python train.py --num_hidden_layers=10 --hidden_size=256 --n_experts=256 --experts_per_token=4 --d_expert=64 --d_shared_expert=192 --hidden_act="swiglu" --moe_layers=[2, 3, 4, 5, 6, 7, 8, 9] --router_score="softmax" --normalize_top_k=false --routed_scale=1.0 --balance_loss=0.00298 --balance_bias=false --router_z_loss=0.0001 --router_bias=true --n_groups=4 --groups_per_token=3 --init_std_router=0.0334 --lr_router=0.000852 --vocab_size=9349 --norm="rmsnorm" --norm_eps=1e-06 --tie_word_embeddings=false --optimizer="soap_variant" --learning_rate=0.00449 --beta1=0.95 --beta2=0.99 --batch_tokens=262144 --max_seq_len=256 --train_tokens=739000000 --max_steps=2820 --dataset="wikipedia_en"
Below are experts of layer 3 (counted from 0) of a mixture-of-experts language model. Rows are named router (the router's row for the expert), gate (a neuron's input weights, with its number), up (a neuron's input weights, with its number) and show model dimensions 128-255. Each number is 128 + 24 x the weight over its row's rms, rounded and kept within 0 to 255.
After each expert's rows: "gets" lists some tokens that make up at least twice as much of what it gets as of all text. This comes from a sample of Wikipedia text that the model never trained on. Tokens count by the router's weight.

# expert 233
router [125  92 122 141 122 163 141 135 153 121 101 156 110 141 136 151 112 123 147 126  95 141  93 145  77 139 124 136 115  92 154 101 106 149 148 162 130  74 114 178 136 107 136 126 137 103 128 124 148 137 118  79 149 159 131 132 100  82 146 119 133 168 182 134 141  97 106 146 152 121 103  91 125  96 149 152 112 145 170 173 103 141 125 121 132 107 121 144 104 141 117 117 146 111 102 138 114 106 168 132 117 123 116  96 117 105 154 148 154 178 168 130 169 130 153 103 102 115 163 131 130 130 134 158 136  98 124 139]
gate0 [ 84 159 121 119 119 191 130 142 115 118 136 135 176 148 122 181 131 119 184 134  96 100 123 110 156 131 101 141  58 127 143  92 119 129 145 153 142 113 167 147  98 132  78 126 153 132  99 112 131 106 146 137 166 142 108 137 147  85 124  82 111 130 151 172 185 135 116 104  93 138 117  91 125  98 125 127 124  74  55 160 115 142 127 113 110 162 134  63 145  96 108 103 117 117 127 127 133 110 157 128 113 148 120 124 144 125  88 151 155 122 161 144 119 117 100 134 135 134 135  91  97 144 100 112 143 116 126  95]
up0 [106 158 119 120 132 175 134 146 112 106 142 148 159 133 133 156 135 138 168 121  85 100 154  93 164 133  79 155  97 111 125 100 124 107 133 173 137 141 183 150  86 102 105 139 159 138 117 109 122 133 114 139 140 129  94 130 140 134 123 115 110 128 125 187 135 169 116  93 103 122 133 106 133 126 118 110 116  63  64 161 121 148 127  85  98 131 166 101 150  92 128  98 101 120 139 167 139 108 128 106 117 160 124 142 119 138  95 141 165  82 122 162  79 119  84 167 167 113 136 103 118 133 134 116 140 100 120  91]
gate1 [ 87 123 114 136 184 114 115 104 171 104 114 110 131 127 104 124 114 141 159 164 169 153 100  75 119 164 165 111 128 135 131 128 113 144 134 121 136 108 135 106 122 112  87  85 182  86 156 108 137 129 141 154 113 159 154 123  71 135 138 151 122 150 146  92 173 127 112 144  97 149 140 107 129  95 125 138 154 136 142 137  83  89 133 134 134  83 106 101 132 112 127 133 135 170 137 160 111 125 121 132 113 123 120 132 144 148 149 112 131 171 149 129 142 126 134 104  85 124 102 121  66 145  70 148 150 149 191 128]
up1 [118 120 165 151 132 107 123 105 119 113 137  96 135 113  96 157 126 138 176 141 136 125  97 114 119 150 130 140 106 141 136 105  96 149 175 111 148  94 122  93 123 166 101 147  80 129 162 126 189  72 130 106 151 133 138 105 138 126 104 134 126  89 166 112 139 149 138 119 125 136 142 179 140  86 100 149  90 162 147 105 120 121 135 132 143 128 114 117 148 152 174 124 107 166 104 109 144 161  98 137 140 125 127 112 160 150  95 137 122  94 119 129 103 127  94 153  95  95 166 152 148 148 158  97 119 100 130 177]
gets: " ", "16", "10", "\n", " |", "14"

# expert 54
router [114  89 102 139 138 143 137 125 148  86  89 132 163 167 157 132  92  92 168 173  91 148  96 103 106 116 127 125 121 118 134  74 118 141 132 125 143 132 144 139 147 141 135 120 165 111 128 130 163 110 133 112 149 145 120 121  83  63 145 169 144 154 139 102 177 126 104 139 142 135 132  74 132 143 140 132 134 132 135 177  92 130 135 132 146 101  89 147 132  94 117 121 128 120 102 128 160  99 151 156 146 121 142 105 176 176 135 128 158 142 147 148 141 117 141  89 104 127 149  94  90 171 136 148 114  87 151 140]
gate0 [175  96 150 100 116 156 117 120 167 163 127 107 151 128 126 118 105 143 151 116 111  98 111 114 159 124 123 136  95 136 153 107  81 143 101 102 139 120 131 118 134 140  83 103 129 149 118 146 137 119 134 100 131 177 114 127  93 154 167 100 134 118 144 139 140 121  95 112 178 149 137 138 122 143 140 139  97  93 116 125 128 135 125 116 138 139 125 131 118 131 104 129 127 109 107 134 131 124 111  96 127 148 140 158 165 119 135 159  97 116 158 105 126 100 148 124 108 153 126 129  88 165  72 104 132 131  86 133]
up0 [196 107 143 133 132 144 137 134 134 161 130 110 142 111 146 130 133 138 127 108 124 105 145  78 162 119 113 157 113 148 126 116 104 111 103 109 123 138 145 117 123 129 105 120  95 155 123 146 141 137 142 133  99 184 120 145 137 133 165 106 153  94 121 105 100 151  89 121 177 129 145 132 117 151 130 126 103  94 132 145 118 118 132 126  74 166 133 147 132 137 123 103 149 152 138 118 114 124 100 111 108 139 151 161 164 121 134  82  99 106 147  96 134 102 125 117 116 169 141 130 122 133  90  79 117 110  88 124]
gate1 [132 122 129 118 112 121 115 119 116 120 167 132  84  96 171 153 111  84 124 179 124 131 138 134 126 114 141 124  96 105 135 115 113 111 151  96 173 106 122 123 112 168  70  96 122 111 148 100 172 109 168 106 113 162 170 136 146 109 125 105 156 153 143  87 102 146 104 114 158 116 167  65  91 126 164 148 135 109 190 130 143 135 182 130 127 156 103 123 145 135 113 112  97 123 105  80 129 115 106  95 124  77 103 126 121 129 121 119 170 126 117  80 162 128 157 160 108 138  86 148 143 127 142 151 134 126 113 156]
up1 [154 126  82 109 135 177  92 165 142 159 125 144 153 153  60 108 119 191  76  95 108  98 128 163 128 144 165 148 130 134 178 102 102 152 130 172 146 117  89 148 162 115 176 125 135 145 129 151 114 111 115 107 158 146 120 106 112 110 128 122 100  87 129 127 106 115 162 134 108 137 118 106 164  88 119 159 150 170 132 145 119 132  98 178 141 115 128 129 115 133 130 135 152 122 108 106 114 143 158 152 119 140 141 118  89 149 117 135 131 137 148 173 132 101 128 109 106 120 156 114 119 185 106 138 151 174 126 148]
gets: " City", " County", "ia", "ville", "ton", "ad"

# expert 18
router [ 95  94 108 150 132 152 110 155 131 100  95 132 135 145 136 119 119  83 106 155 110 149 126 159 128 157 166 112 116  96 150  96 110 160 132 141 162  92 110 138 154 156 108 110 144  93 107 100 134 122 106 115 198 148 140 119 123  99 154 161  90 145 186 123 161 109 142 174 118 161 105 114 135 124 155 162 145 152 160 139 131 122 149 131 153 117 130 125 128 113  99 137 129 125 115 135 116 133 159 129 127 115  80 124 145 179 148 159 128 171 171 119 175 105 144 117 103 138 137 134 127 130 102 151 137 121 128 124]
gate0 [121 116 149 137  58 135 119 122 130 139 112 148 139 152  92 113 125 162  98 130 158 131 131 107 111 110 150 113 138 195 139 158  89 167 129 105 125 144 113 133  93 107 118 180 179 112  75 148 184 128 109 129  91 137 140 119 104 164 156 207 103 147 114 132  85 119 110  91 136  92 130  87 148 127 141 164 120  85 121 146 142 144 154 119 105 105 117  97 117 106 161 131 154 142 108 142 146 136 125  98 105 129 158 114 127 151 138 127 127  81 124 142  92 134 162 113 120 122  75 125 144 136 112 126 125 135 142 146]
up0 [115 135 116 110 201 136 133 133 149 107 127  97 122 119 131 125 131  77 153 143  90 119 108 122 113 160 117 129 110  69 121  96 167 103 142 138 152 110 147 109 183 148 128  87  88 140 191 112  95 148 130 116 148 124 105 116 138  74 116  72 161 122 159 120 180 136 138 154 148 162 126 164 116 120 110 101 123 171 121 129  97 131 117 129 152 159 124 143 140 135  95 120 107 131 119 110 109 146 112 163 151 124 103 128 139 145 119 108 126 176 144 117 148 130 101 123 128 131 196 129 118 123 140 125 140 114 127 120]
gate1 [145 109 113 124 135 121 147 146 137 128 112 156 132 178 122  85 122 122 129 147 107 109 110 112 147 170 146  84 114  96 128 116 128 116 110  67 122 120 140 129 139 171  70 165 120 133 114 118 156 117 127 125 116 105 112 122 100 126 206 101  83  97 153 129 116  91 113 139 137 115 143  77 127 131 148 156 152 141 165 150 117 150 130 124 135 118  94 104  91 122 139 101 158  69 124 149 143 188 127 125 156 135 112 103 153 178 108 133 153 152 173 130 118  92 156 110 111 120 127 101 148 158  83 137 114 117 124 158]
up1 [ 98 118 116 141 148  92 116 104 154 130 125 149 122 119 114 176 141 124 149 112 158 118 163 151 141 203 128 119 120  87 126 112 136 119 115 114 134 137 151 145 161 162 145 106 121 124 139 111 146 141 109 136 147  87 183 134  49 130 148 100 139 150 137 145 163 128 162 115  97 118 197 117 148 176 161 144 125  72 148 122 130 125 106 152 168 140 133  92 128 122 158 129  92 114 142 107 121 185  77 146 160 168 101 104 105 112  97 119 146 115 134 129 130 138 134 115 155 145 117 151 109 132 127  99  74 108  92 102]
gets: "09", "15", "22", "21", "08", "05"

# expert 127
router [103 153 112 119 111 123 110 133 147  80 125 129 123 152 155 121  81 144  96 154 109 159  96 101 128 155 171 117 116 120 145 112  65 172 136 137 132 111  87 135 135 134 133 122 133 119 126 165 133  97 150 126 135 141 140 111 130 116 139 120  82 165 139 143 172 137 126 138 118 156 139  77 106 135 159 148 112 105 130 133 111 136 172 110 163  79 126 144 116 104 118 130 119 111 126 147 162 105 194 133 142  93 105 110 147 131 137 146 185 174 158 123 170 117 133 124  76 101 152 104 130 117  76 130 138  98 165 172]
gate0 [137 157 109 116 162 141 162  87 132 122 169  93 140 128 110 125 157  98 133 127 113 146 148 101 104  52 150 101 100 142 113 136 118 103 167 129 135 125  80  86 102  99 142 119  61 117 159 132 147 127 126 128 128 143  90 131 113 130 174 108 119  72 147 140 150 122  92 121  90 157 152 102 130 132 109 124 122 137 119 145 130  68 160 124  98  94  97 133 130 107 119 119  69 114 116 166 119 126 145 118 148  84 129 114 180 138 133 162 174  87 124 173 105 155 105 136 108 123 184 135 110 127 101 154 115 159 118 124]
up0 [154 149 116 114 147 126 136  88 115 102 163 101 136 134 128 114 155 108 108 122 143 149 155  97  96  70 140  94 117 135 100 140 133  88 156 130 151 125  64  79 100  99 156 132  67 114 138 150 128 127 160 138 116 114 106 141 108 141 148  98  98 109 140 141 137 130 104 133  91 161 145 122 132 131 128  88 102 128 111 126 120  82 154  82  94  91 129 137 126 128 145  84  62 115 127 162 110 128 157 125 156  89 135 104 154 154 128 134 159 103 117 166  93 184 119 145 106 138 172 151 112 148 114 124 109 157 124 113]
gate1 [117 126 100 143 121 103 116 120  83 106  75 118 128 115 106 175 126 101  91 141  97 128 174 134 139  83 160 116 125 118 157 100 165 147 103 137 120  92 157 130 180 160 116  94 141 121 127  82 119 100 141  83 140 145 148 108 120 105 106 182  95 168 127 119 138  93 111 121 115 150 124  87  97 127 107 158 137 139 126 142 136 164 116 134 137 138 140 156 151  75 122 158 150  81 100  92 109 166 118 119 113 112 126 117 160 131 159 139  89 121 142 101 131  82 198 143 100 134 147  73 142  91 116 127 109 116 134 119]
up1 [149 165 122 159 122 108 160 145 132 172  91 108  96 174 161 116 146 135 147  99 123 128 150 123 125 167 162 142 173 132 112  86 140 107 160 144 142 117 118 143 162 108 140 139 182 114  94 108 130 155 152 143 129 118 122 125 151 120 102 146  55 136 128 130 108 168 141 118 113 100 138 133 127 120 107 140 117 112 117 101  70 144 131  95 108 125 128 125 151 111 139 123 161 131 108 174 169 133  88  98 115 122 111 108 116 132 143  97 112 119 117 109  98 133 147  95 121 112 113 145 135  82 152  88 129 130 110  98]
gets: "os", "in", "a", "er", "n", "id"

# expert 128
router [118 109 109  93 111 159 101 135 138 104  98 134 169 145 137 131  94  84 148 181 127 146 126 155 120 157 148  99 121 115 152  94 145 124 124 132 133  86 111 152 106 130 122 109 158 124 137 115 184 113 188 122 135 136  83 104 135 112 152 154 125 145 168 115 175 105 130 154 115 121 149 102 126 109 132 160 119 150 134 187 113 145 171 113 175 115 115 146 146 129 117 162 125  95  82 103 141 111 141 142 135 112 113 129 192 141 139 164 135 171 163 142 141 104 123 124  89 120 179  89 110 131 121 172 154 111 112 157]
gate0 [101 130 131  85 175 101  71 112 130 148 145 126 101 147  86 112 149  77 115 156 126 141  97 168 125 144 132 175 113 130 114 122 137 143 116 152  89 112 153 149 119 100  85 112 123 133 155 135 151 130 143 100 142 112 111 120 117 158 114 132  92 136 121 138 110 132 114 135 147 128  84 173  91 123 176 127  93 144 137 127 137 113 154  81 140 166 178 161 148 140 123 164 129 100 134  98 149 148 107 141 147 111 125 134 141 154 143 162 122 135 121 130 126 130 155 125 113 136 135 110 176 151 165 119 123 166 140 192]
up0 [157 101 145  88 131 103 100  99 101 153 159 119 118 134  83 134 136  94 119 125 112 119 128 142 151 138 140 165 138 157 122 112 154 130 120 134  81 128 163 120 117 134  92  93 104 161 162 106 152 137 158 104 125 109 112 138 127 161 101 128  93 114 111 146 102 141 115  95 155 104  91 171 108 136 181 120  74 136 131 119 159 104 129  88 132 182 175 185 104 137 165 146 117 112 141 106 173 156  98 164 142 125 136 154 132 149 136 145 117 134 100 117 125 121 142 158 116 156 141 121 169 165 174 107 117 154 119 187]
gate1 [173  90 141 108 146  81 126 139 144  88 177  96 106 133 188 174 140 106 104 115 111 159 123  83 117 129 140  73 177 148 124 144 129 123 171 119 114 173 148 116 102 124 103 164  94 153 115 147 153 119 128 131 136 157 100 129 121 164 137 104 160  80 107 138 134  85  82 135 136 129 141 136  81 135 122 127 161 112  88 122 123  87 158 127 110 123 129 103 136 130 126 145 137 111 103 122 131  98 113 144 136 119 134  74 145 140 128  90 116 143 109 134 123 121 108 146 128 126 175 131 134 115 126 136 155  94 118 137]
up1 [165 108 140 112 159  86 121 149 137 108 169  97 113 112 189 173 143 105 106 118 108 143 124 101 111 123 128  75 181 144 119 150 128 115 160 128 108 188 130 112  99 125 110 167  90 165 102 139 139 119 112 131 134 146  92 149 123 153 134 106 163  85  93 145 131  81  83 126 143 123 154 137  99 133 112 115 165  91  99 111 113 102 155 140 109 127 138 119 138 120 114 151 141 126 108 127 129  94  96 159 130 123 125  80 150 140 127  96 117 126 110 141 116 125 105 165 150 118 177 132 108 109 128 123 159  90 113 125]
gets: ".", "30", "ure", "23", "7", "35"

# expert 223
router [109  81 123 144 131 175 132 122 161 123 107 138 154 137 134 127 119 131 139 163 136 140  65 145  94 126 140 102 100 118 164  95 110 137 103 171 124 105 147 124 160 127 118 114 145  91 112 160 162 102 130 110 171 156 158  91  93  79 155 153 118 138 152 110 142 102 138 133 113 179 151  72 114 126 131 132 164 124 146 170 123 149 141 123 143 117 122 142 107 111  94 123 114 121  79 147 119 106 148 135 132  99 132 107 138 131 141 120 124 165 140 127 152 135 123 117  59 112 159  91 101 154  89 157 134 101 135 125]
gate0 [158 102 116 111 117 150 118 129 144 146 128 126 129 135 132 106 121 138 166 145 146 127 126 108 159 133 153 174 129 131 126  91 131 130 143 106 108 136 138  93 162 137 143 171 116 117  94 129 154 194 153 114 122 121 117 159 130 147 178  77 101 133 111 141 109  90  76 140 111 114  69 100  93 128 127 161 201 136 157 151  96 128 147 108 114 143 134 135 108 101 120  98 110 109 114  97 104 127 129 118  92 121 138 154 161 136 144 159  98 122 120  87 101 108  86 142 120 124 129 114 113 133 108 143 116 110 148 111]
up0 [ 78 146 134 146 151 115 128 126 138 135 103 138 141 121 120 141 145 119 109 121 113 126 125 131  98 125 100 100 118 134 123 150 108 132 110 157 157 118 123 157  93 135 104  88 131 140 163 141 103  67  90 123 141 134 122 103 117 102  79 162 153 120 153 117 147 142 165  99 168 120 178 167 169 113 124 105  84 126  81 104 147 143 131 131 130 105 111 119 149 128 127 158 146 163 153 165 150 123 145 140 159 118 110  91 105 126 114  87 150 124 142 162 138 148 152 118 136 119 133 139 136 135 150 109 140 136 139 162]
gate1 [125 125 135 156 128 175 128 152 141 146  87 128 154 157 162 119 107 105 141 132 134 118 112 124 122 136 111 137 110 104 136 158 104 141  79 136 126 132 165 149  80 157 104 151 115 122 142 148 108 112 112  95 140 137 111 126  98 134 130 121 155 181 145  92 120 133 119 125 134 166 167  83 162 125 113  96  97 140 163 136 145 169 137 134 155 129 154 117 158  94 119 152 156 116 118 149  84 122 197 138 139 125 132 120 142 177 136 116 153 132 136 132 110  93 102 161 125 119 124 154 129 147 141 138 124 113 103 118]
up1 [153 131 119 119 130 108 107 151 108  99 173 139 126 137  98 117 127 151 129 145  80 146 131 129 142 121 171  96 151 127 140  87 120 134 156 103 153 116  89 134 185 127 178 135 152 146 106 111 175 114 160 125 137 155 158 109 173 127 132 134  86  85 144 129 159 119 136 117 120 113  87 171 131 114 146 186 151 137 120 134 104 120 137 115 102 126 106 166  77 139 100 118 127 158 128  61 170 146  78 117 138  94 105  98 137 128 139 154 142 151 137 151 152 130 183  86 111 126 177 102 148 117 141 119 136 153 154 162]
gets: " ", "11", " M", " J", " Dr", "10"

# expert 170
router [ 76  80  74 133 122 124 111 158 127 115 112 148 149 151 105 144 126 117 114 155 123 168  98 139  80 154 149 120 129 129 140 114  95 155 138 119 121  79 113 142 127 140 135 122 143  74 139 136 146 113 107  83 150 154 138 113  78 129 127 135 122 148 147  91 162  91 119 138 111 142  94 122 147 100 134 169 130 154 188 135 117 121 130 110 129 127 104 141 101 135 110 154 140 141 102 122 135 101 139 142 139 100 146 119 163 130 149 160 158 161 177 115 163  98 148 103  85 127 106 109 103 159 133 152 135 106 160 141]
gate0 [135 109 108 112 137 141  93 140 125  99 141 148 175 149 120 141  97 125  73 133 112 121 135 150 158 183 159 124 122  96 147 122 135 133 121 139 134 118 115 154 130 161 118 115 105 191 111 128 121  83 154  92 167 127  92 112 121 145 137 164 138 154 111 147 146 113 125 132 169 132 130  96  89 132 168 108 110 180  92 154 136 136 175 110 132 115 147 141  63 112 124 146 144 120 115 116 194 113 148 126 104 135 127 132 145 151 123 133 158 134 143 139 134  82 143 105 114 121 144 101 149 164 149 121 155 156  98 133]
up0 [153 158 172 130 162 105 123 118 100 121 177 108 141 112 118 128 136 128 102 111 147 111 138 110 117 132 124 144 146 142 139 169 165 112 160 123 111 158 140 103 100 143 134 128 127 153 159 137 114 136 126 137 107  90 115 173 111 144 102 141 160  95 112 149 122 152 138 101 164 148  92 144 133 146 120  80  65 140 108 105 148 110 128  99 109 117 167 162 116 183 153 146 130 154 133 143 144 143 112 135 124 153 154 158 138 146 115 107 146 101 103  82 154 117 153 116 144 182  92 103 175 170 157  76  88 129 114 109]
gate1 [129 117 105 113 143 149 132 114 134 112  88 127 151 160 121 108  94 133 133 140 109 114 105 174 119 122 144 128 112  94 131 138 109 145 102 146 126 103  85 133 182 153 101 119 138 110 110 140 139 124 167  98 158 150 176 123 144 110 165 115 133 142 149 136 163 160 128 131 131 129 122 101 161 151 149 127 123 128 104 140  88 159 136 147 133  84 125 102  88 150 111 117 146 104 124  95 139  98 174 132 158 121 120 122 148 148 149 104 142 147 126 150  78 130 107 125 106 135 174  96 126 166 102 178 146 105 115 177]
up1 [154 141 137 147 132 132 163 106 112 128 143 139 168  90 100 117 112 150 153 125 128  83 138 148 143 102 134 159 129 120 122 137 112  93 157 137  79 134 133 114 196 182 112 116  93 139 136 114 143 151 149 126 125 149 141 143 136 115 161 132 158  93 137 153 138 167 151 120 139 105 169 125 165 187 109  69 102 123  90 120 135 127 110 157 119 119 166  94  94 184 143 102 103 113 101 164 113 144 154 136 126 125 123 196 138 109 123  90 119 106  86 123 117 143 168 139 139 165 159 150 164 171 146 163  82 152 120 140]
gets: " ", "–", "19", "-", "17", "22"

# expert 227
router [ 81 104 102 102  96 144  97 152 161  74 123 144 166 124 111 125  93 121 123 134 116 118 100 159  91 128 193 112 105  94 192 113 106 136 127 161 138 113  98 154 145 148 131  93 132  71 132 110 147 107 127 110 141 155 167 110 114 116 170 140  97 137 143 125 158 115 115 138 125 153 110 132 150 111 118 138 132 166 131 127 130 142 133 121 180 118 136 143 134 155 125 155 136 113  94 140 136  89 120 140 150 120 102  91 160 155 132 156 166 145 149 156 156 112 142 135 107 127 124 131  63 125 125 187 154 129 172 108]
gate0 [113 145 143  84  69 159 119 112 125 103 121 162 158 140 142 110 113  91 119 174  98 130 106 104 135 124 144 124 138  57 168 119 131 136 114 154 142 136 147 103 138 170 148 122 126 153 106 158 104 152 183 130 119  98 168 173 114 123 119 113 108 132  93 134 106 145 154 145  95  95 104 128 131 175 122  99 172 133 144 128 137 128 135  97 156 116 164 114 114 132 127 113 151 117 128 139 111 123 130 130  97 135 120 136 183 132 120  71 161  92 110 130 116  83 138 113 134 144 109 114 101 110 125  70 128 136 146 120]
up0 [108 131 147 127  73 152 129 107 114 103 141 166 155 130 137 111 102 113 147 147 124 135 108  84 136 107 133 149 131  70 161 117 128 130 125 132 132 146 146 100 116 178 151 129 105 145 101 153 109 166 154 137 108 102 161 178 129 137 114 112 124 133  83 134 107 159 167 143  74  95 115 138 145 172  99 105 143 116 136 118 153 129 123 115 156 124 177  96 105 161 123 104 121 131 132 155 100 123 109 156 100 136 123 131 170  91 111  59 163  92 102  92 123 106 126 133 152 149  95 119 109 104 107  57 139 130 162 109]
gate1 [136 121 111 132 166 142  62 132 173  99 117 173 115 164 141  94 127 100 103 180 126 145 124 162  89 163 180 117 140 113 125 116 120 155 127 127 151 124 130 112 141 111 111 144 106 129 149 152  98 113 121 111 136 112 125 103 119 102 201 155  89 168 144 100 124 114 110 144 185 148 108 119 101 149 169 135 125 181 149 136  90 137 142 133 128  99 116  80  93 128 120 151 121 115 110 104 143  98 136 131 122 117 110 115 171 115 137 180 152 191 107 128 109  91 141 113 105 112 136 138 152 159 107 135 136 121 112 155]
up1 [147  92 150 177 142 153 153  97 120 122 157  66 136 146 140 182 121 117 157 132 132 125 116 108 112 115 169 133 133 102 136 133 164 122 110  80 105 119 161 199  98 135 126 146 141 124 143 105 111 108 126 124 163 151 119 114  93 113 140  88 137 120 102 135 138 129 109 122 138 125 100 115  92 110  78 137 140 132 138 160 106 119 125 145 164  77 124 153 125 115 117 128 152 144 162 166 106 158 137  96 134 128 146 156 119 166 131 133 148 131 124 104 126 151 183 194 135 108 158 139 120 115 142 184  72 104 141 122]
gets: "30", "25", "23", "22", "20", "70"

# expert 133
router [ 85 114  81 144 136 125 125 180 122 108 125 142 182 182 119 128 104 134 104 152 104 121  78 133 102 154 149 114 145 112 122 116 108 164 133 135 142  96 124 147 110  99 119  99 119  96 110 130 123 114 124 104 166 157 167 107  92 123 151 134  92 140 128 129 180  86 101 148 132 167 162 138 125 127 144 153 172 157 158 145 114 119 135 140 132 112 110 112 108 126 100 139 134 115  81 142 158 139 161 120 133 109  79  86 122 145 149 125 150 143 132 118 134 134 119  90 128 152 172 104 109 139 120 124 172 120 122 124]
gate0 [ 36 148 138 130 201  85 101 146 125 106 170 154 154 160 179  54 126 167  84 130 146 116 144 115 131 155 116 145 124 154 151 103 107 155 120 141 142 117  94 126 129 136 128 147 151 117 118 176 150 137 140 141 131 158 149  78 141 147  74 123 128 127 125 128 154 107 140 103 124 146 124 135 119 120 132 154 170  65 128  96 124 152 120  86 122 101 141 107 113 165  95  98 145 118 119  95 133 108 107  80 173 151 119 101 118 141 108 157 100  97 136 143 130 144 172 120 152 133 134 126 128 143 112 129 145 135 140 127]
up0 [198 128 123 109  48 167 162 114 132 136  65 120 107 104  87 183 122  94 173 132 121 108 119 160 147 133 147 125 115  80 135 145 150 101 122 124 101 126 164 136 141 121 125 118 138 138 131  94  86 126  98 105 133 122  93 172 114 108 187 137 114 126 142 124 122 132 114 161 121 108 133 116 152 116 125  96  82 168 129 150 142 128 142 159 150 160 108 132 141 115 171 161 134 123 141 136 137 135 137 157  97 129 154 154 179 130 124 127 163 155 135 128 157 120  89 141 103 141 143 108 108 137 139 136 131 120 111 155]
gate1 [164 170 197  74  83 120 141 109 158  96  90 140 155 160 109 109 136  97  99 195 109 157 131 110 146 131 148 141 110 131 109 107 136 110 116 162 142 114 119 102 122 152 127 100 124 106 138 122 139 137  98 105 146 141 128 144 112 100 139 138 123 122 166 118 136 153 101 144 150 140 123 155 132 105 142 150 172 112 124 162 116 177 143  66 131 130 107 144 118 180 113 173  96 144 104 117  99 107 168 110 151 140  95  81 145 147 132 135 142 158 104 150 109 105 104 124 113 121 127 101 117 132 139 134 137  93 163 124]
up1 [104  90  93 101 115 124 104 116 135 133 102 115  86 130 150 128 109 123 166 111 163  95 109 120 115 130 127 105 138  89 147 142 137 128 114  90 129 124 125 131 166 137 112 133 127 104 186 156 128  87 147 133 121 170 148 143 126 160  97 129 109 167 148 141 122 109 148 159 128  92 112 115 141 147 202 129  59 152 167 156 101 107 119 124 134 116 130 126 108 120 139 135 174 162 159 119 153 111 158 125 115  86 144 175 141 151 136 149 103 124 136 105 172 157 159 124 116 138 148 126 119 153 162 169  66 141 102 149]
gets: "'s", "'", "man", "son", "an", "\""

# expert 89
router [ 81 109  99 154 120 138 101 153 150  99 115 121 155 196 139 114  99 112 129 156 115 136  88 153 101 148 157 105 103 121 129 108 150 149 135 141 164 120 131 168 138 115 111 100 170 146 147 123 158 129 151  95 154 119 127 115 128  58 124 149 146 140 178  68 163 142 104 153 136 139 135 120 140 145 124 138 115 142 133 152 117 159 169  79 159 103 116 113 104 133 110 156 151 112 109  99 137 123 159 140 142 128 100 124 136 135 154 140 162 132 139 152 120  76 144 122 132  95 161 135 142 108 144 153 143 136 122 163]
gate0 [171 138 117 114 138 118 114 105 146 134 129 114 161 126 112 147 140  98  74 124 142  84 130 102 126 127 146 145 106 134 146 117  86 113 191 117 134 124  95 124 117 147 120 150 131 130 105 133 152  65 124 119 146 131 146 137 163  99  92 152 128 123 123 134 118 154 115 121 136 144  92 112 138 114 104 122 106 159 152 128  89  90 172 114 176 134 146 126 133  98 139 129 145 149 131 121 130 130 181 152 120 131 125 164 186 125 121 145 127 130 147 148 117 115 111 129 134 111 115  94 144 132 159 160 109 151 131 109]
up0 [117 131  96 117 113 155 120 134 114 108 137 163 129 135 138 174 123 148 166 148  95 168 135 143 130 108 120 119 130 100 139 104 123 125  83 192 105 127 122 129 129 114 122  89 110  89 149 118 114 171 135 126 154 158 108 103  87 145 161 120  97 127 139 135 129  65 154 120 114 151 119 127 150 115 132 128 159 110 128 148 125 167 106 164  79 167  97 142  98 165 118 139 114  84  92 133 119 126  59 120 126 113 124  95  70 143 121  96 120 159 130 119 159 161 121 100  98 158 128 131 101 139 144 148 112  64 120 146]
gate1 [ 93 165 139 143  76 157 104 127 134 129 122 131 147 154 144 112 145 126 157 161 137 123 134 131 140 158 163 140 103  76 137 123 149 132 168 177 155  99  99 126 123 145 119 134 144 118 157 146 160  92 123 108 157 156 105 171 106 142 160 170  88 105 147 105 148 134 122 121 111 132 126 122 118 106 155 116 122 168 147 162 154 138 186 149 161 136 108 137 146 109 112 138 149 170 122 149 160 117 123 119 129 115 126  92 130 181 133 131 156 150 154 177 152 129 131 147 123 121 132  75  97 162 120 140 143  98 148 141]
up1 [ 86 183 166 161  77 164 130 101 124 137 144 124 163 129 167  99 171 147 156 111 156 111 137 118 173 159 115 138 139 131 110 160 160 115 144 143 114 157 153 109 120  87 138 123 143 160 138 137 139 141 110 111 106 104 100 184 152 131 125 144 137  97  93 119 143 185 168 105 157  95 123 134 127 159 123  90 119 129 108 104 166 125 166 133 122 114 149 132 140 128 131  97 104 168 166 155 105  99 132 137  98 154 158 123 139 131 108 128 149  97  97 159  96  99 107 156 177 130 134 116 117 111 130 112 119 104 113 127]
gets: "r", "a", "us", "i", "is", "ia"